Below are experts of layer 3 (counted from 0) of a mixture-of-experts language model. Rows are named router (the router's row for the expert) and show model dimensions 0-159. Each number is 128 + 32 x the weight over its row's rms, rounded and kept within 0 to 255. Numbers have three digits each.
Before each expert's rows: a language model's description of what the expert responds to. This comes from a sample of Wikipedia text that the model never trained on.

# expert 38
What it handles: Words in section headings after ==, such as Composition, Chart performance, plus line breaks and nouns like season, album, game, final.
router:105179187123182104092065124134113088143082113133134143097127150140121205176111141134089111126080119142128120163171106102145113068090041118108183168153083153107150114126146093070159108148110128141169085186112127121135109096113147110122076082141158093170152140151127113163054121066103121108147080162209089126095108083103153126134136131190092193146127128116162147100127151180114145105097134151104130090170118116159144091150175185125173117141102105126146092125161093077065161153141111

# expert 17
What it handles: Inner and final pieces of words split into fragments, like ep-ic, Form-at, Cuthon-idae, myster-iously, plus common technical nouns like car, engine, system.
router:082150097125076143134088103134156146157122117110101141169150136131181114180065133134146144116135142066184158118132133056123170125101075107095054112150138098153104096174104124096147126134098101085093144150110106089136147127179135108090083092139134145167090194160129143116138120152148118036113129096135091102133096104144149106102085149076081057080141128154126143089116150121123138161195075194119099094116114193164117104114103122130158122152165136164169093148111092175126195160079066

# expert 46
What it handles: Sentence-initial The and closing periods or quotes, plus inner pieces of longer words, such as or in reorganization, per in desperate.
router:108092146108164097163059137178161196166151142063111161210175128139187090063155183147105113095128145198145151102144099112203141112064125137101091146160191113116177094161079152119157081169145095079116102121170149120147128109117151089113088112056095111157125174138148142137108101121162136193159122097121161110143116112125184128117185129101155146103137131162138163148110153152086133116129108147148128121138079050128103116147118147150108133109170134134105083166146143122069129126148070

# expert 47
What it handles: Middle pieces of proper names of people and places, like Mit-che-ll, New-cast-le, Winn-ip-eg, Amel-ia, Water Tower, plus London and York.
router:105047112120134144140118109129178129108132153082149077082164131122125112186089196070136198157125134138044138121157127124144179181088159149077168147119184124097159204113183126130155158120143087125130127121108119107152136068107067124157127192130120113148142143118151129071145093110137084111087110114102158067099128097131125078152125165121145082105160136186150150130143122129190153136176128085092097124160125133084153088160093124133116119124118169097115168150193070157134167180078146

# expert 60
What it handles: Month names like March, April, October, words like early, late, few, leading, and "that of" comparisons, plus scattered name pieces.
router:079161112130109146152128152162153197085118127077133120125106202138125122175122144111109127144092153157140165155162143099155060123054099122129077120139088112139158127094082109074166145142112148098128163173170116151114100064114114084069140079102096159083101127133181095125143178088091178128103105134087205074125190095156183091164102084126100176134153109117136148132099099156149143145166220140120147143128104183107121154127119089070131105125124183140108087129136140167156156097119087

# expert 4
What it handles: First word or piece of infobox or table field labels after a dash or pipe, before a colon, such as Date, Nationality, Loss.
router:163111179169138096091200134080071149147123161144160108178084137110118133118133125160135119140133113147138108188121114161135136102166198110107096094115088135165078134196126081123110162098099152189112114156150121164075115175140133138164137173161188123170154101124080153120177115160097117185119129105128113114111108066074127112132148157149128171135169094082077091125089158135145126179099085096173130148144207176120154116129155105110127146095078155091137181167098143174206106130172166

# expert 52
What it handles: Quantifiers and word endings such as some, many, non, alternative, sacred, females, Danish, plus section heading marks.
router:106122063143098085153115089183173155122130132108070147099147130130187098149074193153171113153160169144175129139122127105132178166101128122124128112100122040102099107192115099124133123137131138064082163130085106126116085124143104098064149133162128129104095162190113131150115105103130111136133095112074188101133130114118134102132096106090107145095133126167172130086100116095158092132173119196136177106184088167109140091097083130095181058132198145139097097114128090151147151102159045

# expert 58
What it handles: Spaces, digits and prime marks in coordinates and tables, plus word pieces like Rel in Relation, im in Primary, Min.
router:186164177108112170138079124170143148139126098183200084146166136089112123190159127148105110151166105166104103164124095103148122120178065170139142103158125148091078070124138146159143113145086104102135125179083146113151089106096124083110114090073164147103143136106125147131142214115154153165106173171136224109122125070138117095106135123114156098112124105121166117109109162173107202117122204126151151080081192149060154121149130106126148091136141155120144103131121087184144163134094144

# expert 48
What it handles: Subordinating conjunctions and prepositions starting clauses, such as while, when, before, until, since, because, and Bes-ides after a full stop.
router:079159044078175114111123123173180174151078121086145099166117167131134149097121140099126114131099155149129100193130093163070112118032076089089096125162142117143092194126117118182121086151127087097071128095158136109128120103160162100135105105125052192094075138146140179109169138124072104141086091124086137082134103151079133102135095116171122145140102116177170146126059165105113104156146114129093113167118070104164143151096090083112159088133145100115124119111105117096097119148159137

# expert 19
What it handles: Commas, periods, colons and "=" title markers plus clause starters like The, which, where; also "chron'ology'" in infoboxes.
router:099150161140145132099178153137116140139189114133111067137151126068098157148084165151094082133122159114131163147136121176195121103112151113113123146126086116161190142108073124105208117116107087088098155089131122158130136142098228089082193110125110158123145119139113101128109092094181174097094137102159092119127147140132070194126062135135123099119108174135191181079166167137137162107159182161103104099164126142173182131114167120120136096140179076110141123186176111100162146140147168

# expert 25
What it handles: Early pieces of Latinate words after re-, ex-, pro- or at a word start, such as f, un, def, Sac'red', re'un'ited.
router:104067088118107075183084131129124187153159102049168130131168134132122072077098126116090120157139160140119099072116074125163153073154094073152121093163155154071136099114121127161109106159146111120184164182192112159138174091085149140124115123106144162068159152133085169074118054118163124095148105107080134089164081132084152152114101096074099132156152149104157108094121097131081110138083158129119177097096134151105096077109132108177132184137162065149140134131121129108159152158102111

# expert 0
What it handles: Colons after infobox field names (Reign:, Party:, Country:), plus semicolons, "including", "been", "of" and section "==" markers.
router:082138182116092104089133073130124054160127153158148091087150080146123102070109139111131105123144146140150086162061149163137135061098196071164110106129080086143130121113093105086106129137176090125146114165139094181175095114065100111174143147126105113132133121060133159137078157124145096069167112076143152154101081140073089172116105059132093093094104150152091125067101105115125212146175156111122123079154135143143149089113120108116178086168134117162075137132121114144132130119119091

# expert 23
What it handles: Line breaks and words starting a sentence or heading, like In, After, However, During, Beside, Among, Professional, often right after a heading or full stop.
router:142149124125119147093173119122100115142133122120080085092167175166149159092150117130107142147094133221170116160155088155081091079114057123151123096102158098107195135136081131070166110118115148103159135120108129114123120161133186170155079100104139165150107085117131094152143105127165098159125111165205137121137091165093171174137115159138118198154139137149109111113103116142097077155159132081101175158169038109093136158111124062176092149156124074143151125137104189086064127166094160

# expert 22
What it handles: Middle word pieces like ol, os, il, ut inside longer words, such as Enrolment, enclosures, assimilation, occurred.
router:129177155068151168146108145159124137086135082144143124123178136122119095139169114120143129076152131149130170084153139078103123168148073133140155143140132107110153088101165099125146157118129129142164139061105094101172178176137180122107135121118132115060157104157080169121154143153163133115130145134151136042105125173106155147139153103183140074121077118098105185139112119127106200143151195063156165150111165184092127152151098098143160184153133108145124188094154107212085198153089076

# expert 33
What it handles: Function words like the, in, on, against, During, plus verb stems like enj(oy), rece, caus, mostly in running prose.
router:149168174095124165154159124164107147093122121198144099093151102119099074164182127094107118144083139125182083101039111104130161153220048148125118121129111118113169109074128097123101110134179127162122167155075107108167118143117163110166103130071135102052093135124118133124157143176125135134127190118141175164158098113151148134102131148142190097142152097093102076145080184119128128137107145166158190125122109121110146159187092109155136194084130111075125115119097186140079125164099130

# expert 56
What it handles: Pieces of place names and foreign words, such as Czechoslov-ak-ia, Upaz-il-as, -ville, -burg, -ington, plus table pipes and commas.
router:125168189118047152039068138075148146112106114128099141095172142105165150175121094117141197143154127131130157121143153094126141190090125122070117137128145111169128047103130150113139158131110144100110060111114190112132143145160119114159102189134138151125156173176144089144142135146143133094129110098121112137106126090105174049188085169197153090113097150155064121146093059130162190147143153097130110114089080136192124127111107126096121132140136130104096159091134147147085141064102133

# expert 49
What it handles: Word stems awaiting suffixes like -ic, -ical, -istics, such as Charac'ter', S'cient'ific, Pro'per'ties, new, local, histor.
router:139103099143106152187152099176102150152167153115085116111168066096103071165097143166154141149143144183109149159138150155110149171141183159162088134094131167100160104191105124153109126061104113141167164116126081129154119118162123138163101080111095102162068163188160149110162099182176105076095107161144143064168103199158139074125075111141148087141154130127066153084086067189138099101147116165153101121127116151128109144102115167122139104154146099173169102166116102140163183118109160

# expert 42
What it handles: Middle pieces of multi-part words, especially infobox field names before colons like Incor-por-ated, Acc-red-itation, He-ight, Compl-ic-ations.
router:125119108136143124132138232111067109161182169117139120147118074143139084072119164137150102108120108154065106134163099159122153127145156102092125126093097123062104081184115128096131126073140125119187136077110104077126142153089127118106106164142188092153169060164095138116176136207149119121112102114090124181130114118129156106065125122096107134096131168063118085151199175106130090149114123109150132111150151144111094125187201099164123114093132123134142224129121124152171135115159093

# expert 50
What it handles: Periods closing sentences before a new sentence or line break, plus transition words like However, continued, moved, and verbs like last-ed.
router:109172145103133091117069153154159147063101148067123135106158181123172078139089177092130101151119163078115158106179182157144127146115140127163156176127144124119133165090181146142130120181142149086155153162165074123124155074121095118128189108137117163083124164146150150072117093080138093153096078123092156050126169161122096096157160106145192131072172100165161099156052171162091135133146148166086150169115098158071140104141104158134164119136098145127096106124134125125116199156097094

# expert 63
What it handles: Interior syllables of words and names after an initial letter, like b-ri-ef, He-in-rich, B-udd-hism, and some in/of.
router:122142144115172183133105188098109118133138182149093145109113075104128124103149139098141159140117124091115107090126117120082108159152059172136150152162091166139194146127134136161117154123106116152089165099081092137194082153118140098144150112168159115046183089088193129051190113116128096152095125107120166157137162086150084174123150165056096128122110117175175088133113197105162140075165105139094071085135096142091166143160097106166158146101116110131124138099205135098148121121152159

# expert 51
What it handles: Pieces inside proper names, often starting with H, S or Sh, like Har, Sal, Ott(awa), Hus(k), in tables and lists.
router:134104097130109127111116152184130102123181133165118091163121155119169134148118130119161162134168156156124154146109155079168115142076099132184072163131145163117114116103131076102072174106163125127128117113135173106053127104133134109095114124184109155093140185147133111099188098123068059137104104103102166119125156060156140113160075079114085094131135129147194176098157051060139135136138091137186112118080120166103179113083110066119146167142155092190080146082152138101173154158140150

# expert 62
What it handles: Opening pieces of words, especially starting with f or p, such as dep-ic-ted, cr-im-inal, fl, power, post, plus articles a, the, to.
router:132145091146167130193127207151089159141167093103151122119133125121122074136147129150131066171104151145149141086176084164124155135130059128088203124150104122072197080106143115116142109171092118097170182088097144119155141101079140095095091138052096067133135156153115121111135141128154188116126114108134190110105173154178145121058169102052164092164161103114165109150113127146135107153133132127118109144096105106123141070145119142112079135091103141094103131088209114148156117164114182

# expert 12
What it handles: Opening word pieces such as sp, comp, disc, app, imp, exp starting longer words, plus "Label" in discography infobox lines.
router:106075114156126169170184137124157143185156129062137156132131126128130130101098130106134159100105146140168169142194062168175164122136154122073106055157156109100176175090130171142129112145077120112099058129099135138183158142153086182155081191111160139176119139106152185108094110129138115074156083144125155087076100076155144142111108124098103097157111075173134113113167109131132132142166097143127176084136085179120108144151078074127145090139184101084137110057113106120146138160091097

# expert 16
What it handles: Opening pieces of infobox field names after a line-break dash, such as Elev, Full, Years, plus dashes and colons in those lists.
router:160133159117110145106175174074063120147099135134163122126065106076096113118129096140196111165142127153117093173108107167110142149140196135089123119155084166152063148152132097149095185122104137155125118110172140138101120167122170158192168148175163118160174095081114130118177193125094093171117146150106097124109104065107142134126164176165138113135183106076103096123101158125145096144094107051153164177134184175117128086121167152077136128114079134084121166166116165160178126110188116

# expert 18
What it handles: First names like John, James, Mary, Maria, kinship words like father and son, and word pieces inside words following an initial consonant.
router:168124154113135129126164142126134140133101136127116110102094100190100145097139172133129123156101145225091122126172136079136097121066109119125114165139167130130127185096156163122128131187145093090074199140193107139160109139160127078087119057142146150098057109131105070173140130111104184145117065113110183175124197089173100129141116146077163079134095126122116152141118175044173127107134171120143137173145152108102129128121083085072124103129133158153176105139112104176101148090101177

# expert 31
What it handles: Endings of proper names and common words, like -y, -ian, -shire, -ford, -yan, as in Safet'y', Embass'y', Egy'pt'.
router:118151113105080164132090064152138091080120131173098129106209096149150135149160130155161137149130138128196125128119144081069088136116085104136090174087114089102109134096139167137110122097174182084086108115098125107070162116150117134077116154129094124063085147181108144138152136150078141091187103124131128099179152090076103083183117112130183070123132130161133191152109163143177123117140087102169152069132136126100105136099105134088198102180193153147152108134108079148142145136067154

# expert 20
What it handles: Adverbs and auxiliaries after was, to or is, such as also, not, have, would, later, and "also" in "See also" headings.
router:086155084097147151107130105156137150200148109119153162106154142129163121136124166098109072158111155153161094172115114149132113164174128071115140155128088101156129042116074054161106084086113156096151164153116163096173142098177098102106181108163143126115057164154102185090175105094138163120076174202142105118188169121136117132081110119132186077120087134127159096094140058103143170117120152171163119142138165170113144140109077118152149142155111153150110088129117153120119179175083117

# expert 44
What it handles: Middle pieces of formal or institutional words, such as per-mit-ted, conv-ince, cab-inet, redem-ption, obser-ver, plus stems like Court, Force, journal.
router:101107085097163143161149108166202179161155161098142119106114190169171134159101158157137080167136156113176115142162117070151191131152110150138104116103103058086160097121092088138121080132129110093101176133087091104148160136136097145092110123150140135160088146183091143073146114086117135115105145119063141113171137136111157088073087063077179118084120111152179116158120135162123128170171089171179066134122136137083164141110096142084147074142173131155096086132147119136145137163056091

# expert 34
What it handles: Prepositions and articles in running prose, especially in, of, by, from, at, as in taken over by or member of.
router:072139085103134183121105105164146160181117128119170115067151189091112135089117141104133102155082170136100156109187122099144171142068144178085147151150098120174130169116116142141075144092106110112111180153101116066098149120168175111070118109081125132049096113079111087111130115129115134052076095089088185137046199100126155116112129155128154065150112101131145117073086132121157098136153144121120085113185138140116143143144158102114133084097151102129102116146094192168121124154090118

# expert 14
What it handles: Second pieces completing words, as in fle-w, hund-red-s, ninet-e-enth, plus table punctuation like decimal points and score dashes, and D-initial tokens.
router:139163117143179161161143132176132097101097111125125166140081137163130121166136166157145141143108161138179144101164113086135149131180067150166102145072175103154148119129087121183088069068096124116100152185111079078151163107148130145092122100053135150063084142160148135112162160123083090131086102107110137127204131070134123163089104060101181105095088096108173118151163099142104131136128089191180122123138134136087053106157079124123153121133115170104089102117128147140177118145092190

# expert 9
What it handles: Nouns for organizations and works like team, club, League, album, Cup, School, plus many "the" after prepositions.
router:140111106190198112129091098128150151126167141158120112158217101125131118138152135157100107077153142053111122124165087092159128132182142127130146147111096132062152164148173108119090081114077092106128121115096171188216097101148195147150079179117209157094140159160111099065118135091113152155138115117162131116102137136109122140111090145090152106125095086116156079146101094139119173151178087142129101105131186129143129068150171165157097122087112162124149101133089131182091166170097096

# expert 55
What it handles: Pieces like st, St, up, station, dist, plus verb endings such as mer'ge', entit'led', sh'own'.
router:071094103158103152124062120131179132159165136058149145174139154106179141087102136149130076144119156109131129078190137140174171109086135070087092142099085155147158153081104068084139109086084132091097142121124108112168180121090073151076094127170123170087075135135113137085100105085141105094101160091092111168147184130098076100115103090096155092119138123159173147107124129178092114162158094123120145155173147126101162174159086130106149110093168143190091074169117100135123151150079115

# expert 11
What it handles: Ordinary nouns and function words mid-sentence, like season, time, actor, December; strongest on comma-quote closing reported speech before said.
router:085159119116148166131093086177196191091146163097120123060153180111175170162105168131139092156127158138173166150180100110164156153116130102099104129094100077106149163107104096173115086124129099103060172139107117084146183098152106138088101128130138149110134177145084135060157117067146144109097110089107148088164169100143131120123080100084138096075103099167157107145105113173122170178190099136124108131115149165096181096081085116114131096160186127185103101106120097132157136187108120

# expert 24
What it handles: Pieces inside or starting verbs and Latinate words in running prose, such as dec-ide, exac-er-bated, pro, requ, conf, ret.
router:114108092123169106170075111138116172084131138062161137129179167137186079080105152146118095144094154188103112072115089113152174131098168106163107191128145130091124125100171078111136125135124110117157168163101104121130178066085128128143111179152141105103133154131101162129099101104195125174104170111109089139176161104120118156130185074078107101125150146142129114163114154092144142098091111136171119157198144115153161185177064111169108137049155089114144136106201127149119139115074076

# expert 8
What it handles: Middle pieces of technical or foreign words, such as Sy-nd-icate, psych-os-is, subt-rop-ical, plus common function words like the, that, to.
router:134107070169092118200089169148164115107143150077050126102078076150109108142110215129163169103134158154065141116098148148108177129134195106154128083145164116073144126152163108108125163180141075106172140108046149155155134156121094131148099165154110092143128120109124171117144114131096100056067122118131137103167131092090158087161151149077186141085191139165119115140158128077164135138169147161145139091140115128198118090162103102116128151120160090163154113129179122120139109134089146